Weights of a small mixture-of-experts language model, trained from scratch on English Wikipedia.
Size: vocabulary 8192, 126M parameters.
Experts: 192 experts in each of 12 layers, 64 SwiGLU neurons an expert.
Below are experts of layer 9 (counted from 0) of a mixture-of-experts language model. Rows are named router (the router's row for the expert), gate (a neuron's input weights, with its number), up (a neuron's input weights, with its number) and show model dimensions 0-255. Each number is 128 + 24 x the weight over its row's rms, rounded and kept within 0 to 255. Numbers have three digits each.
Before each expert's rows: a language model's description of what the expert responds to. This comes from a sample of Wikipedia text that the model never trained on.

# expert 54
Indic/Romance name syllables. Vowel-ending syllables inside South Asian, Arabic and Spanish names, often in tables, like -ka, -ra, -da, ā, Kumar, Sri.
router:103119166095123114155153094105134124135094104135130111153165122097157138151113152133148151161117112150155148140147132166128111132146094120146124096108124164101122091121140166087120125088156135167113196106127119112176092160150131131174168133156123097162091172139137124145124098158123127126112141102083127161148152093133165130135101143167136116150115122143124149087101124128142141102128132119137088148111128145129127080144137167106079124110135198102154149150105106154162114126138153155124097123100097163138132137121125148111098096110128105119090121172141123139123121152124156117148135102099121112085107142154116137093085131115106098140146094146144090143091104106101159172128093083130158115133127133163147104135171129104131138123136157128106107120099121176135146149073092
gate0:148153153091128115131102147113131138140094146108136161149190152133122115129097152095116165152129114137143122131158119112122158163128101111086148156164070163139093091111161128119108132139122111159145128094136127095107101115167158137084070125097118128123134141128187107124143181179182113120136140177130090120116136106139147124145149135138144122129127133141133128121131182139117106147092149121120075112122152112144139061118119139138160139173118176109114118140134129155096115125124162153128098113163071113152131119141146101100101111090124135114129160101122127109121134114107121118128168155170132138129142118181138147120103122119118135196135121145116172125145092098115155127151141118155148132100144099138119142168151130108130134137097186182090108128120154131154129131158098
up0:090094097094112107114149172144142118084104173136099105140138162176131154117103114167121160084113141139155143081141137138111103068138120143142090154155106143114124104107147149107181117100130099121099115144128120158132131164142113120174122150166130101143166109097137152108127077134072125132089089136098152140165143087094112153148076111103140146158121104131128120140140117138108148134127116140135109159162128113111143146127141131152093150155156119123168166169111155129126162119140129139123146123140094164110176146097088112184152130117115116162174102138162142128125116114125169121116091118108120124107131113102132117140156120122111132142146127106145123142122117122152119107132118144140113117094106197160175124171134152119119124176106071125126128127154087102111125152149145
gate1:134142106099138130143123089125147118158101159169126111117164132171133114132137106118115145136142129143091145124150130124111183125104160114126140120102123123083116101121160168168125139123124150116132168143139103171117105173080148170121149125128103096135117131158134155151137112108119088139049112141106160106134134093129092157123150126102149082148148158109124148136133172125104138111115151145107129179115160152123145097143070143143118091173164115138119107132122118101141124143119134122086138150118062118107115084140168106114088128115125146137127094138137120135116160092174097138137068158106162127158109163096155115138148109118099143138161132140148101147119122107112129125156169177144118124131099156100109142141146105138103123142160134085118121110118101087091103155105074
up1:142128127151106113144135149150130097101116139150117119133120129133152137096119130099103165158098123086151161169125147141104087171139140123140149145120099095076133116148160141104133068165149160154141159082103148139112156129163146166167163138146130115098139144090117131136133130130105122150163111125140134114141109153125135105110105130149096115099121118128122134145121133156168099129108113095139131090109132178172132131156141149119108168149075124117114141143146146149100126094186126114158125124161125141137091174135104148147184101094158158109158119130101117125126090140116107095128182107150133112138152176144131118126102133144167120160113165150122143109140129167119137183097146089153130172115168149179106104158123162094106149135166110142110085105151116116156099115165132
gate2:124139143143150126112117109163156136129129128219172093107131094111126133050118110162153127131123113156160148132112122120146156089136120159134154073129107153086086127126145112110104142141142121111139133118116137119129149127096145104077122114149145129082097121083096098121135108136161114192121119152100128095090122147130125119141119167102146095087124152113147143074093124130112123110136112127122162113107178129120118113122137045111111123112166143090128084144140139142157150139095124116107121111131104119092073131125094141134119106123175094124094127156137129160143119112161089143086145092142151125120097147154162115142127114129097120118137099097136136111144117100125100155155126157123118107140114192137114113119119121159154123104128147130138112107121176150120107134124174
up2:113111165163169129102117110134115188145143132198177145143078066129159118137094116134093164150138123123135115124131139151133142130149135129143140133108136139115100142149138135098118111136077116170115153105114170124068141151082178125087147162120120123107126147108151093136122114145170124126138102159104099150170108095104116108082111138131146104102126125139121129136141141135141101146160127109114125117120165158127107125111115146113122146121143124124162097096116154086107147123091121143132111153145108138120079121163138170095153148125117136135139110090135100123130105093104153143157131097117151170110146120098109155097107109114142165122160142131165059135141121141121124109143082164116133144136122152119146160156176142147129120117120129104147126136143185180163105147177170
gate3:122131140135129139144130107123113122150115122111124119164092154124133138148114091133089123172137090123118152138118145153155096149102139132128113132164128137138119107163154078144101139108110181166159134134100118141130117155133120123108143109136140120134148146133136085108132123096122145100155144141139106073083092171140115143134076057121144161153112086131149125110103154128145165125102140116117116096125146146137113148112163107148165106103076153148123155143136108128139127137097144153126146131158125129145119152136124134101148107152158194136116125108114151074132146105131177158099163163130107093102139084116112150138121099139096144103152135137131125133140156126160152127138122127118170148141172158134079112127181096070108174144105162148154147125098061137140192152116161
up3:113132126113161130125153110134125110117129118100119129129123145146100126142121129154086109181127111194162082148139118134137144131087085115161121086083113174161106098085154113132118142117136165174163139109147120084142104143129165122132095142150110097125126109101156127123124157166131143105160118141125121133124091162117090102104108118151135153109126084137100113142145123107121076111139134115137149086119120122150107171169158135092132134120164080156138122107133125127151146084148110125182128165099119144089100122141076105104095113134158146113136118125089106136140092127137127118171143133156137102124148157145132147138149152165184099123156142153107117099104154120114100136142119105145147087131147123132130106113071110105132129117161138165129062143146111117175168083134152
gate4:147144127125122119149131165126107159106117154119175070149106120135188121150125151143138155167137120129144155122144150105098106175133100142152101090160137153155145121106140131152094120141148098132164144125119133096136112146100090137155133099145123151129117103136140095153137085104115135136132139120123165135106124090197132108146115094094099146116086155165129141071113118167135092126147138108132124155114132143125105126109104125139119118143139149131121107092153099100120142089113104133062133125153104157127136140092137100141119158135135079098123152146138114140106101146141160112139079139083097081123102100116159107146085126137104187156162152155089101123127149088082081139141155135104163123134147110089109160108126127122100160104150115108156122123127096121135181138133084
up4:101162097164140142102136131110099177112108140104160126134121123115131093116163145113113149125122147160151134117122095140176162118110128166151107113104153147130164161118127124152146136096145100101122100153131159098151126143124093136147092104129084168163109146102104149128105097106122157119114108150144141132133090137145125111127168116099153141134105114161127103106142127130140100149141104126093179163159125106097149141096154097100131110117096117148135090091166129060112140147097105145118144114145132114139086157104164107151161149146136095145127132127139096143156126142094130114101091202091113140124116113150141151101142164172118136153126121116131129149106128134153159075144135100100166157174102082182117147144121160126165143136099109124156173176103126165133137121131112
gate5:138112118113122112189143133118109108107124155153133094140135147116126132114137154097122153115121133092150130183146112096125119106146080152112143129125158156110101111125150081090133116110156128142144167124092136134104118114117183141128159100193115127113120085098148133115121136142105169136106073155130149104110158115109173102149135160125077144143128157129107148137116146116154124106142136176125152107128137118144117087141102174161087146117140171070120129134150167148143129155126130113084149090099128156135097084136131108114145136113146160117109116093124155135116117105129097089153151115110100070126079154136150106103135119080085133187112144151116110122113126130131112150120107099148129145077148128160138151150127075137078142165142148083133144133123124145113141114099099
up5:153133090164119105155134115147101117102134136149160103109139132104153120133131141123133193117141102090118119169154119147103129136163146119117150126128140121117113142144134147134118095124137143165140155129078145148153136103133138151116138122154138126150114134067162111144150148165117102173059111099172168091176141126114156112157109147136071121110137150154131143164075140122121156116121134136105126118136141149187125153134105105145068132172138117094133135105127096144133117092132102132106158067130113133121100091162115082115140129100131146102140151135139150151104103120188125086130141138131153093157095113159160100078145123142113110137137150157132145122150105135147153166150140111172116113102146155145133102167110123086103140129129148097094084094129155130130160140113164
gate6:116178109109147122099122119125099137173137099138146129085159116137138154139102165158089135147119175119160117107140163151121116118108130139120103130191119109090098169119150141136077125172129153115147136151107122108116147148159134150131111164116141112114163127152139143135130094119160104189153107125116132184144139136138134123083112095104125089169160127133145130130118114103137091136122107119127090155119119130115127084137117109109105136122192082136126129098123071165055072120146120141084136103172131137148106092125111175100134169111126117112132153101147134139116099123113147128093144080132124112103110142120148117135140141111128134135088140145130144120120109147151147090125152133117176110099158180097134172114134133155123092111119112111118127141120171106085149116132171
up6:147133129111097130104170103149125194142190098130128151112120160176111090079098077148119113145108140143161141147130097146136116084132113155148127149179155084147145182120138093132139119097134105096099136107167146096142159089144104125149136096096104139123092117159152106141108120105129133152153126107113155132074112112123135125181142123156142126135139134116090117135117136120122132161123134148177144105139109107142159112137166123150136122113155113120143111110118134152134147134177122115117123159098100116108141171122131106127085124089119104197118119144119141169147115111142133142121115120149119101129151139144118144086137172130112125129117141068141139138111096170120191089089124100113111137156106095105138154134170134093172149115080116135133154137128156134156153138152151
gate7:137135146146116126182093160118152181145128145131155128150143123131153094134110133138173122129136121117109137174116135130122112137157132125092136134113112093137146119187120113081136172081136143105105110095127130134144108145125127135178121146144118102149125167126143117139143140133150133154096115131127104181148170129118107144123110135146167071145076136159140132170111140107114125130130140137151170147165157098112147123159117147096132060114126135132114122070100083140143123116132133162135161105135130130137159159140180133134100137123082140124166125120132162145116087120116132138141130124169136170089124101149113114127137097158118137158139094136119121155098120157138121158159105119110092080088136148125181126181181118093115131086135122106080105119152136107182100127177125
up7:113080111147127133128158126115126127121124130156110128133139147135120135136137113131104111124154125091140104124107115162132095122130119133137067076153135153102059183109134158133113118109132086126143131184135131109081110177134169085130110114153120114143148108168131155112134082147068121130085098138115141093101138140124133134126175133137092141122183089116094151125131132157137117085136113109160108133096090137150099116128127117126131180105130119106149147155129115133139152107122145099103139110129131132153133099109093078097132122091135175123158152136163092145116176099176142123082124145077107094126104125123141112083167112131134138110112139133093147138128133098117117128108171171105157160131122168153106136097143105128102119107130172149158139136118126124085125126075161
gate8:141128133096115099133145082163136139143132119126133129125170166155130172114097145148121154137113131120151168138117147164104113147140065094129150115096084132154139136127192093122132145127133155183129148147100095110131104133138121144138129150087184110130095161141145085151137107155133097163114132148090150124138134128152155111141119186140102128089111143125103146095125100120159105147131121116177100152103135135131162097128096106102073119113122118114125105145097141109169134107165147133144116087135096108114129133085118191117114134117166072105123101156124127142124139158123136129147141095129116111118142181121116140109131128114145092112109152101126122122130090145100135128083111151171162115140093120114156104151208116148105166117129147103113163119097122164113123152139159
up8:132135137117170093175102162144121112153105160132139080106159120098129147140113156134158106120163092131136139139130131105096145167134146107089160129137123132094127109118141140126117138158143147114111156096115099132131117142157169159151163125155117133132193131131139132136167109143105115145101156095139155111171139137162112117166141158131117114172112154162170163124106123160106149090092153123126101139106103149157125143133099140135141152150167155122155171112126102184129091100123109171111146117128115174145132085107088098087106137113082143128098152143145142146085089133159130097145154131125161122141139131148144097149125097127119106159164123168119150189109107138128130149127116126158149106078160145140157118148085166126100143119158119138114112090103116074150150154123104
gate9:197152104108115081120099143202091162079162146102130130120085156107151131157123126116118118110130116102085134081125160127102130097150137122095134127160121136169120149157147103115160155085135121156093107105124105168166104131164090163075087119147128133100111165153143151144140199138111137138145160117133138135150155131150134143159126127140119118086108127176143142147115150101106130108127137097103148137125131128124127156117144159080135108115158123182084105117131126109139126103158129142118123132145107110112139139126169118102149140123110108145078141153137179121111136147104152091160119148108152097120148137143133115129167095142123139172160115127100178115095121135128143107155144141162110141124093138085177101136152125137111171139133108103116119170144149152137130132116131
up9:114117127112142107141116131121129131125108146112125113121122143116095147147129145150145131141137153101133119138117134127104140122083093129135127113126099108101133132101134142123116116170161150113116140123099086157188129149150114124152140133112160104092152127162128109159142108107077109103163151104122099102121092146114174143116086186134099149147117169139105161099088105147148133092117150105125152137116109160152100104184118164160096113122118128107116176121188076174140135091142136139110158114102080170167126104117107167099117142118141116076110126116137124131100108146131132111151160099129161175120140141130188124124115103159088117147139100161138128164134171177129106161085138156165126114110132113124107086110097145124128114132144144124146102134118103138183184171122117
gate10:140128152157136109135130152180132137151138085135110101108144179118146128113116132085141083162167123095098170133154109106119118139150178135126121132172139132129117124125131118106119112142139131129149142103136126142101105159127149155158113169158156157131138097166151107171134098077135123102169145121137154143145105106135140098116128133094096106108078107155140149099167127142156115134105166117117096124140123148119146097111115158127136140141155151084145152106130153108087142124102183149121144107125109148132144159122126079153137107099143086101131131154126168132117099141176160096115196104127162121129129172097140106112115117131080121122139156141157127128081092125100117176071133108149125122156146170122176165153142180144139109130158104125109133121146106124168110131119168
up10:104133090155140158098129137108107165146124110155095138116130157115095112118162076082108098155119156114135126120139107128155146108116152163144109147176159138156082135150088093147155122141159085117155097133158129126119149111115144100122143105109143158144120139118112142116086094112108164091157151125137159109135125158096125144102121126115139132102148085137124088124158148101124132159155106130088146089165128145125090127131166120164151152107101122091162143108151152104087160154139155123145133151154152147101125160135146127117143132172147129164136105127120105104171152129115086150096159146152106162146158113096126162170099101155131159126105152121169123116120140152126085145147086097088105160175105140120122178111131174165154098161114128139149158144160137113152104134127146
gate11:155128109121163112138113106133136166144100162114108092109087121139139126120152123164138124125138124134170155139125126116116146145125148132120110137148137116134114124088142166101114145129143114195133139157113142126169106109118127144126128120131141117121103119152114124133143128131128146180122098116126174097145136102139175169160124176133099118122129158120147153130076133115139157084091132126112096177116127145134147128206095191116097118146123123076152126098105146121125101111098115136118110151114132146118108118168113102137132097156143137148122115126139148110120087145106090105141134062095127089167115115159124137091135079128113127174134083114114093140082153098167111125080140148157112094133137164144110142110114145120110169112187136121097084109125133095115169189125152
up11:123146151101111121122149166135114106124146112118155157160138141151100126140094177130087151132102153079097095138124127131143085121117156123123118090104102110125128123128132123163110103130153140101092139106123096109116171171132180098159170158196114110142136116112126084121117118102087121133123105120141134118160155128132100130100115148129121083181104101143154123128149150144155137139155117075182171115104116132156061115153132143119139131103150148135115108174160101165156134135148150152154147094142105114136137138122123098124136148106113094138141148156144106133124123135139134133155106148150122118152152139110163124153110170142110078080107146145124141084145088160071118183135111074110129142136145108107134089130139127104159099145140118148175109106135132128126083113087136
gate12:083054103114151119133133126113143107113131087142103087135182135084152108166140141071108103095150114141152117142129141050127195121148123109108113158138111137113132164148121130103095137117156105110095160142134106089101123143099167146123121118142122136136145167105140137106136146167131136132125167130116123049187107137109147115136114131119108142153136119084107133127139170157147086105126145123133101135121129143129127103159135118167156102106142169070094182130123121097122116145095142162147130144109153159142148115125116111109129115147138099130148145120121106125123102180133114148141116134117111092125094126106171136151162126113110116106149120175143136165107112146116140096134114138129116147102147134132144126132142144112130135152128158176103128127152135082188110145179153
up12:129109114131117132115140086121114138144153107126112116142155123098153118123174113095113105117109102156068131091100109157130086122119144119161133117084160118145142149132136100152132123146133133134104113187143150139115117113097127116135066130125180104135107114093157121146114103115104141149106126108105139090113088115156143105051113114107104134114128109092130120125158152117144146135132099106156185135126128146143109158130148148158080133106118118170081130144117175106107106132130114141104112124105132133126071185142137122118124074135112077121114102131154109167131142152114094135156087125093105177163125182111103155170153150138161156081104145158150110130166128170153141127132160166109114151176131113119143120099142138148158161121119126109108143134124140154104110114123097
gate13:119127157129154132103116072118110170145107183112138094106131157146124123126137114128081160097134170115115159126136130125150121152140104121114124152104099120113159177127163205135101125144107096135124120085123085100124176129122122112097114114087147134143162097095110165140128123148131136118107114147123143143155150092077100139134122132139102091137100116127117127098138127133134113101110168171142135151124126155117092072119066128116136136082135120146083119134168126163157110143126150150116098129120130165120120092125101136110166089150139134097168108130098105105127100104103137119127106140151133091134076162134180100129119086123158130164150117140152148143139122101114085158084178150149080139109142124126110108126108146090126124112143104098085114120158122134092142130095129
up13:118123138101119112123083113156136110127133109162143115110111090098151129142102144105112090177162120105135121106141128144059119109142082156149124154131107054104133151142095113107102153107110130094157139160166145144130136161114126139107145131127134131141098164170097094145143130101129142176117146148117171154145101135171140085135153114126136165108125132084117149143096086103118118118122131115132121132097153131112187140110115117124162081127166109127145100122109099121120121116127096100122129147115079086185112166085125137093119133100102126150115160124090111109115108146093125128130146085129136164144155158109142114067154117107113135126140108124073127151147124113119109111137113151133128092102155088174149119162109147154104086122128112111094114171106155155116117097148139
gate14:085125133123137127135151122137147110146085111124124148130154108107153142171116129099117149105127138097109180123125111127129102140164147137130172097117171170138177126149135152069122110108173144209142154163147153128126064148135134155148127141178111144120130095151106145110124109120113149112160107128172122111161043108156162096126128102155110138139108115129104124162170145149124099147131120136105113122166158112144122139125137117173114119182110148105114131121112120081109138123098133148091125135093110156124113161139138160109132117119176122085128128078140129122131150137128149087139157147104107114179112130156100159143126157122135135091148159142132105128087117126120171146113134155122149159139127136095137146142121097074109102132116079130139129173104102143131121126122096
up14:097116122115119146119146110139158125112117170130140146072124129150138115099128168178151136128130145108182132145089115135089110086118150178100104137207154097152141176139126095135131137147153139136128106112160115116095175090154098124080133119131119136139085121149084139139125096197139119138141131141139152121128092139100114120115092118146131126135133145106155126161112115117156118122131136151170147169128119131140142111090120126139112128093115106161117122134136100137134119142122124106112077134110069141092122088128099067139114108150143109137089116132110124099137124093105124157091107173090127134125086131057152153142157136131131131141127102133111164102075109142133091124165163127138154149133094128123166140113165127139127143139118158075132125146101132108131115184129140
gate15:132124069132168144140114124118123091143087129107146126106148180144150134125130105099138105110111134072157136138158122152088119143093124128121129105144136147108103103116150096120186135132166155147129127111134120062087126096160146145146101113144112146150151128137151120108123119103157144095129102145115117118091122154184156159142216145124156140171096173123165123107154113121110141134095108091097133135117174110138157153133128164133110164121099120120106142137136146129106143113115140085114116125145132151154078144144117158135137092133132105150112118119127121073141120138105108129150155168119133141126137140159118128135138151104138109119139144128111105160098068168134109155089111090121140173121181125125090098120089094150145130147160166096147116130143092111149092085126137
up15:121101141113096132151145130121141166109115150161117115135127174160137092188140131108102161090118128106143094097127137112144148116118142146153156165135113160107138140097105095165136102158155140174111135131113150120111107114071180130120190121127115161168055123076094136127129119134110133102118138109172115114168107107136079123116138142092100123145115151138106126133120179143138162148139123120121124157135175128149138121124149149139122134113128132104126123125121166135140156115136083082096145133114131167102139109129083143122138151120162155087136114140130111138130123163143161114126112128121180113122160120165155167135093113110091136160099166164162100127126134147125124143161104139127156183102128156122165142112133107134119144093122103181119135122116145148181178147157092
gate16:135134137092100126127089093114126133134141101119089101098099117115148146158094121092181116166146124143158125090122162135136157118125154137115147101167126120091156093130077161120153181146110124100131127102106115141114142119096134102190095112106169123148150147161095117110124130121130162121112140142111133105102170124132146142151166083106116142126192142145146136075116148150115126116102149140075130117113118158140128099142126182149110129136153107145106141143106098123106165119151176108133126128143132115111171109127147102174134125098156167110111122140115117144105111098111130115113140148090126106093158126117133134166054140109096130157078178155119168156115104126123137106129145124131118138095120169143121150103154097163093126121145152108124112128159090102101155098094118
up16:141116118099152129134132130154152168074116105115127155138147094150139136099127131165137105149095114139119170112161124116145138147109141157143106165148149150139101092144100101163153126158124115098124093123134095116176179090164079105130092146103132177172101115141170111089120153110140121149129170151127125138097109168119141148099188074104134104106158110141133117113147165110127119120145128113124108132093129152113076140164157110094162126146121137115073133135161156140142151137150155113132100163116129120102096129096147076129127112101168129144131130156183117142141122162138133131094109136114128125105113083131143142111085125141123093150070105127112183136093113060139120148104113116139101123117148110163134125125157150116128100155147162120127113123108148118100112153124134
gate17:151150102072122112105088112115102153141140067097136134171089160147140101171100108147106096163112122124099138132107087116131150146117128089185147126139137117088111132091122155137143103129107146114132092161120121160165153184088133107138122144160133169156141111152160120146119151097104107127131163144112133124123086098116164142150135094107120132187110093118113126153117118128115101123110156136098117098121122120123134137143129138124159117120159159119169142184086114104134128145109171144171100120096138124110146102139123128121108088170116132094102126096111115128119157158139151130164116138091107144135118119125119153111169151151122121104151132089105137151133148089066125090129142143087123153146133141099121111100103104165145117112148153186154117118131076159136170141109121
up17:070116104101156133135159133133135189154129134063090117146147156143163118111098131120152101140146107149177130121095113134114174121146124147112110180173119152119098158103133123098172145118130135087125066134143133132110097177117121157130147122125132158150126125138114087117135119121130127121153144118111130136135103096134140115153040133083149119139107113105105107161143147142123106094130129107117117135127099110138131099101112109159134142167133067156107147128122122123113104113146160143097148171092164128147124112124129126142078138150106141159200119122105140161123128114119122169137151132123121104057090163164123096139147126169139139135122100118142162151134132153089144090086104104100110139114139108135116120127091141134154111119141111108156137147144135130118175113145095
gate18:157108121148156088159111125135142132143123136112163131146146129130154145115121129175163173112168121119117147116128146136082137142161091098131157109150115149136156103120129120142114100095101128169135172116116120147109107131131147166113075121117149109132123130141203103160156142139103086151135101097140158100115112075123144118141178141130080112123087137144108160110109153185142140101105164108134151143107153147172117108156104110122126147100120161143125161151122157109161116147138130148079151076054098135128141100140114153084080119135141115102131168151123150155100144169141147111158116112121137111141116126130140111095181083118100116127139131196135156130136121073137124128104156120146124117108145106127117128138183122109086137112099143127143150139142151134143128112147126
up18:129121163122148131115128134127130131134112141149172097165152148157122161091123133110148144127153117120117156092167124168157203075160109137124182089118109115145144145099135141121123138134131125118091151104162108106156085117119125133098158130100163122134097142161131152127137122116157105092169147104135107121119136113150122167117124156131141103111095102156085154153118080155147164094111143100119114118112112151161165108104128101100149086140171130084110144112129119098114077114107122098168123128102173158115126126066106118084170138086123067123101121126136128103113128104149108123141130079154148151123120119171136116172125084117108139148143090114174117121123165138111106135100129126137128122130136120148154116157106145124118109128114138151134153123073115115160091090164140
gate19:156157153111167120126114102111135121090142102100103188176127126159104082130102119105160087110143126132142103108144124090120170125114141143131153122124148126130107098141121125147151133125115102121080111116122128151114151137141125144164120097132119096116123169137179109150133149135132160137098158121100155126161139139122151149190155157188175167154124077122085124120135155095144128114118148131105170138153134128177126110131113124140103099151127132104140120137125127143131132127195113097134154156090102150136125111157128099130087107106115142128135127148109144154113159089101137158149147134151124170148168141114116141143093146144128166145161109108162103159129141137098150181111131138168122092120147111077137127162154124113165122103062148099155177139135144140147101094140168
up19:142106139129085124118107096151131143096089147126167117111115133102135165164131133115129153128119174113097158122145099117111110093110131126104142153118111124146131167094160133112096159134140123158135140103105089150116128158158144125111100085135138122089121114165088085156136166162129135151147128110159193126117119125160155109165154091089110112097088149129155127115131162145084096148109163137107108124111148151140153126095094129118117091114135153155134113104094134113139074126138124172098104123099087096138159151112121166117134136122113086105099173101166136148113120085128107148117165157134128098108133159093144102152136138119113151141112143133119141091110131100161146124129154148119085153133119174118179152145148197131095132122106105119130160128090110098148161152087122
gate20:113145086125179104135122104155133071109131148065121127173126125099139170151145163147117142166126110167093114141103107116128081134106083122129162125146142095151118150118141156096123126132114089168114117113133118135159095131105094136181105144150162157140090090146138121134142111102158143122122126128084110123127123123140145091149092143149110134141150167115137142111146163151127143101113132086133105128096100114153136098101134124107114117144132147146156146121089155153138126137115116123126107109123107128156132077087103152090142094125128071088089118200125171163122104124117165094092140153133194131146169134144146102151102139121100122132114166123116152162081123137148129149167128120131158118093137162127111095126150142155111093155125171142130114138107102118138143131100153
up20:123167098144114144098190116111105118082148139123086142098114105145144094118129107133070090119086174134163094159096118136144094141082121147153128130097126141166106164132142151126139145142111124135126125157178123091132137142162088120131190103131115118115108117082127156131095160111144158134103090127157112158176122152080117133087111109164133097111124123132114096103141142124085110156162089146100156110170159129151090153111148144119149115121106125147147114124123122108113130119154133139127099198162159125104132154115125167136117136142112110146128111123119070163152121137098090159127150141151124158128119105110100156152143167141135113122091136124106111083118163111135142111130086157124129126148121138152139144106174152112167128098103106132158121130138147166147117111151165
gate21:145151154153172129130108116108119134135155105147113105101147142089113160111131135142118100173137118121103124117166103140097152110123118110135175105143143115134115122137127122123121119114111113107081131115136117140103144123122146145057106112100106108160112146151127092102130159160146101126114126111090157142109129116079137106126137174141137106151112114153124135096160100159110134131104128120123159097111164143132102120157115091133106140107149149097199077126155081102160092164183120077115121118137157109115120128141149139125110095139132144148122123136126156144125188113106136139146123134107154150123165142106140124190145101069102107138160155101161090157159117188174111103150124120103151133108162141175133146140130139206178131136091128128131123121137129152130137135171140
up21:130147113136151122137124173132167119148135040091139140129128163119135101126119130094136130142108143177132151134126094140138097122135139154106162127101135123146140111076123119109140107080122112108179121151134115099153127114147135128137093139123156144118103167083131148108129149143145103110184127134108109156086096082123156138110141057092148115136139113123163117080121129115153142142182132131124092159125126118161089143088141130145151142126141108097134143127135142103106135138117169076145151173127175094091114112120165117123110092124134152110119164151185151131133123180140142114149094139108146145102161118135137113099139144095155095101150150146127116118148174126154136103113140092104109140172118136159097167110124153185127090115111097107115112104144150131142126119124093
gate22:156116143121172116160125128150082129134109146159182118149084114082138099137150142151183152114148109131116157086148122141106124138138083120127139090118091149132101153152135138150137128120140134101081140135128125137149152151109108168141118094152148166126136128126147142150136129178073089154122138128129175119125093121112120070138130167129113131114123140116135142113141124137126132125109119121155084111115154140141159127135126107085117080118162137130164113110090083147115118113171075109112138133119122132123147131121146139106126137143129132121092149114126158160109122141122124138192110102126128094128123136160137098169125104117082082109141107121125109139152116144127156171126117130147125140150120122120157093158100116078123197055169113152108124130108167108118201177115100
up22:123120090132126144118136171140126130096161136108110163147142143123107105138121160115134135068140130147074138123133153090173106103083134095113094120145149151178140124120141107118158112092149082084060092160144106137134173134119097097147109108139117135127125144081164123127121150125111124146115174157115137125096098145102116156116178105121115112132120136107136115100133141100120143154125104118169119146131105103111103157100155126068143140099147119136124110124129125132171150118159148151162109122125179114119129131140143118165139169169086109120092141132137140149136167141093153175167086156089131128122148099145131123157143154182100127070121118115128118113131132108177148091143097134083101149161094128146123109103118138137158138092119152142157145131133128108090138134104164
gate23:120133130076110133109047119130161137120048092159132143149153143118077144176140136157109123144134131129107162110137123144145126090126090155111103107135130128146131087099149092120143129143127139111141142127104126100162139178116154095121089150125123127142131150141150124090130138148104141121155138115114130138067148139136159159102116122110115112120149114149117136113125097138137089129126145132099097165123117125075148101111121154127112122119138157111132152113132134120092131121123218090154084148148105104147163138124152161108129055114129086092137102111168108141111144086132151140079156123133093141112124127107121151132147153104139144144127124140139145148124132113128122126082143100143172129120137109135145130107193124169132133171154135095114130146069101141125089097102126
up23:113127092104128134148083123117137140111125124133112139117109137146139132108123183140137059162143136165136150154112111093094119127113120137116121149179122126107118141154109112157131150167118127137097063123170129135132154149116151106106143103107094157137116108137105095113127085142114097112153128126106133082112126142136100124118099114145152124140117154117146129143124103124091142079168123143108102155111078125089100148113173117111184139106110130105110096125134113133148148138121170123120179116122205179134114122129133124141095141160078118159139143103147106164127156148123067155133105152117148105112106119185146105131097145155105095111146143155116180133139111131157132084131127092100098150105129123104093126108161128131112096146111195132093116108106123119175128118108151
gate24:107153115129079128152152134142148123092108156141151171140149133124156076148128113156109102087112114104167118140121161142107119129183116122103104127129124155173131110174124116116151131098121092107153136126136157146172141158126121093165114124097131131112117104123150116132124127148082097132118106126104132104118127140133113156127104122146130129109148090145099132088132109123094103129112117115134147137111166141123099104114143127144079122132121106122104146115085166137123112120136157124136103124089137139159171133222158170133124097122103144191086139113116136171117148107117173139133128078157112128058116118180092156058097132129128122125137121125108170132116115132115161105155131134139115148142139136129105097139162144111121126118098133168111157111115089139147148203120156
up24:114145143100088137120112093096129128103125136161135141068122117135118112147137152085123081124111133149117175156150137115115123187114129110129158103106103122113129143142159102144154159126078149076147103141099149084152145132132071131112114148157123123080141152145146173165117125157122117126096150105114136120143135093177107129140123124129125134165139126134097130135106105132108156124127150141112183134123125109111121143111142155121146132107150097134159112150072119171152119138134173151166122150154150173098121143073123109135112161082112153137111101130145084170129111123113125146172122142162146087164129149131131135129119169110065129177098106128124131117094132144117127085108107123143090132098118138164135103129116167149105160104132104148108130126110087156122135140123201
gate25:134151108104166119133103126125126134138103126155125121146120135133134127145110149103171173118140113149138124116079129158121112125131097114116147102150130135085112104136166137115146117123096110119089101128176109126114115110140180146180129176159123114109087123108106139131137110083164126154098166143131082168128189126149125132114086123133181113158114173118157130106150092078147118114142104106171143150109143160123153146167132141094166119110160107108097127112104125158183178116076122129115150114148146126093160148129111123125128128152099088150107134154120154123138109181153121110115126119107168129096119111096145133164180114122135109154150090094144117135154104127124095153098090111112144132112138061138132126112101109157142120176141124126105146118163134139138076137092127
up25:137101119108165116154137156141149143142166089178131071093159139091138137134121155128146133126097107139197137137116145101142143146138131147128133140131092124133154142136110082112135062131074099149150136153106130144121164114148144142125129127119124120161159188081129151128135090154147131160133104092136147137158127114127151118117105159158174130121119114150101134120106128146146136130159104135100143119128102104144113076135135130145119116142151113138173120166084126136125117139169104143178161141153131122127103142143117104105135095108095160120141133142145135130132099156149155151108093112174115102143116110127123124052137110155069139155102141123169127162133121149123162108150111077136127156110153183119095119138106156095112131176136065130127102147100168141152123154130108
gate26:094106152144131122106125143120116106180126114142115122186135118170154121140127090117092126135129118123148139132111151136119119111161103119148140118107142140137177133080124164106149143098221094154118133144130115096113099158103132139144132131153120074108124108146130143140129125133138112119146108134111124101120097114145170105154143129134114116138128108099115123137166186171123108153130136066140062144138118103092141117132109107134106142096104115109152140155116187073109083121086102115085129103099099133146125178113146139189106115130145130116125113156066090154118137156131169121109123159098104119156163169118136133134114139117136121109085124101118142164138094142132128144121139127089108139125097115116097088130129131126108102171123119112113081105106166091131158127137098
up26:133153161093093142128123149114091138153114105137153145165088087128118157093109128101119164131109143172117132124113164149149128157077161141143128125099120137118159096121161143156156136089121130165130128164162119121152122154142095123156131148151127133079143118113138122113131123120153120175158120083129103143085177067124094137081169085175120160169133144094151129091139113118167156142156125101128144157134111133139115110151111124067124133068144132106129148152178125125142129138105137135120119131168123153168119111126147133104118160122151153115100117123093087128132092107125147101132132115125088107116160140098143170160158128124125095139114163105113074099107111164163106114125159092083152157154100092144074120134120139111139126144121123138137108133155111125113153113153132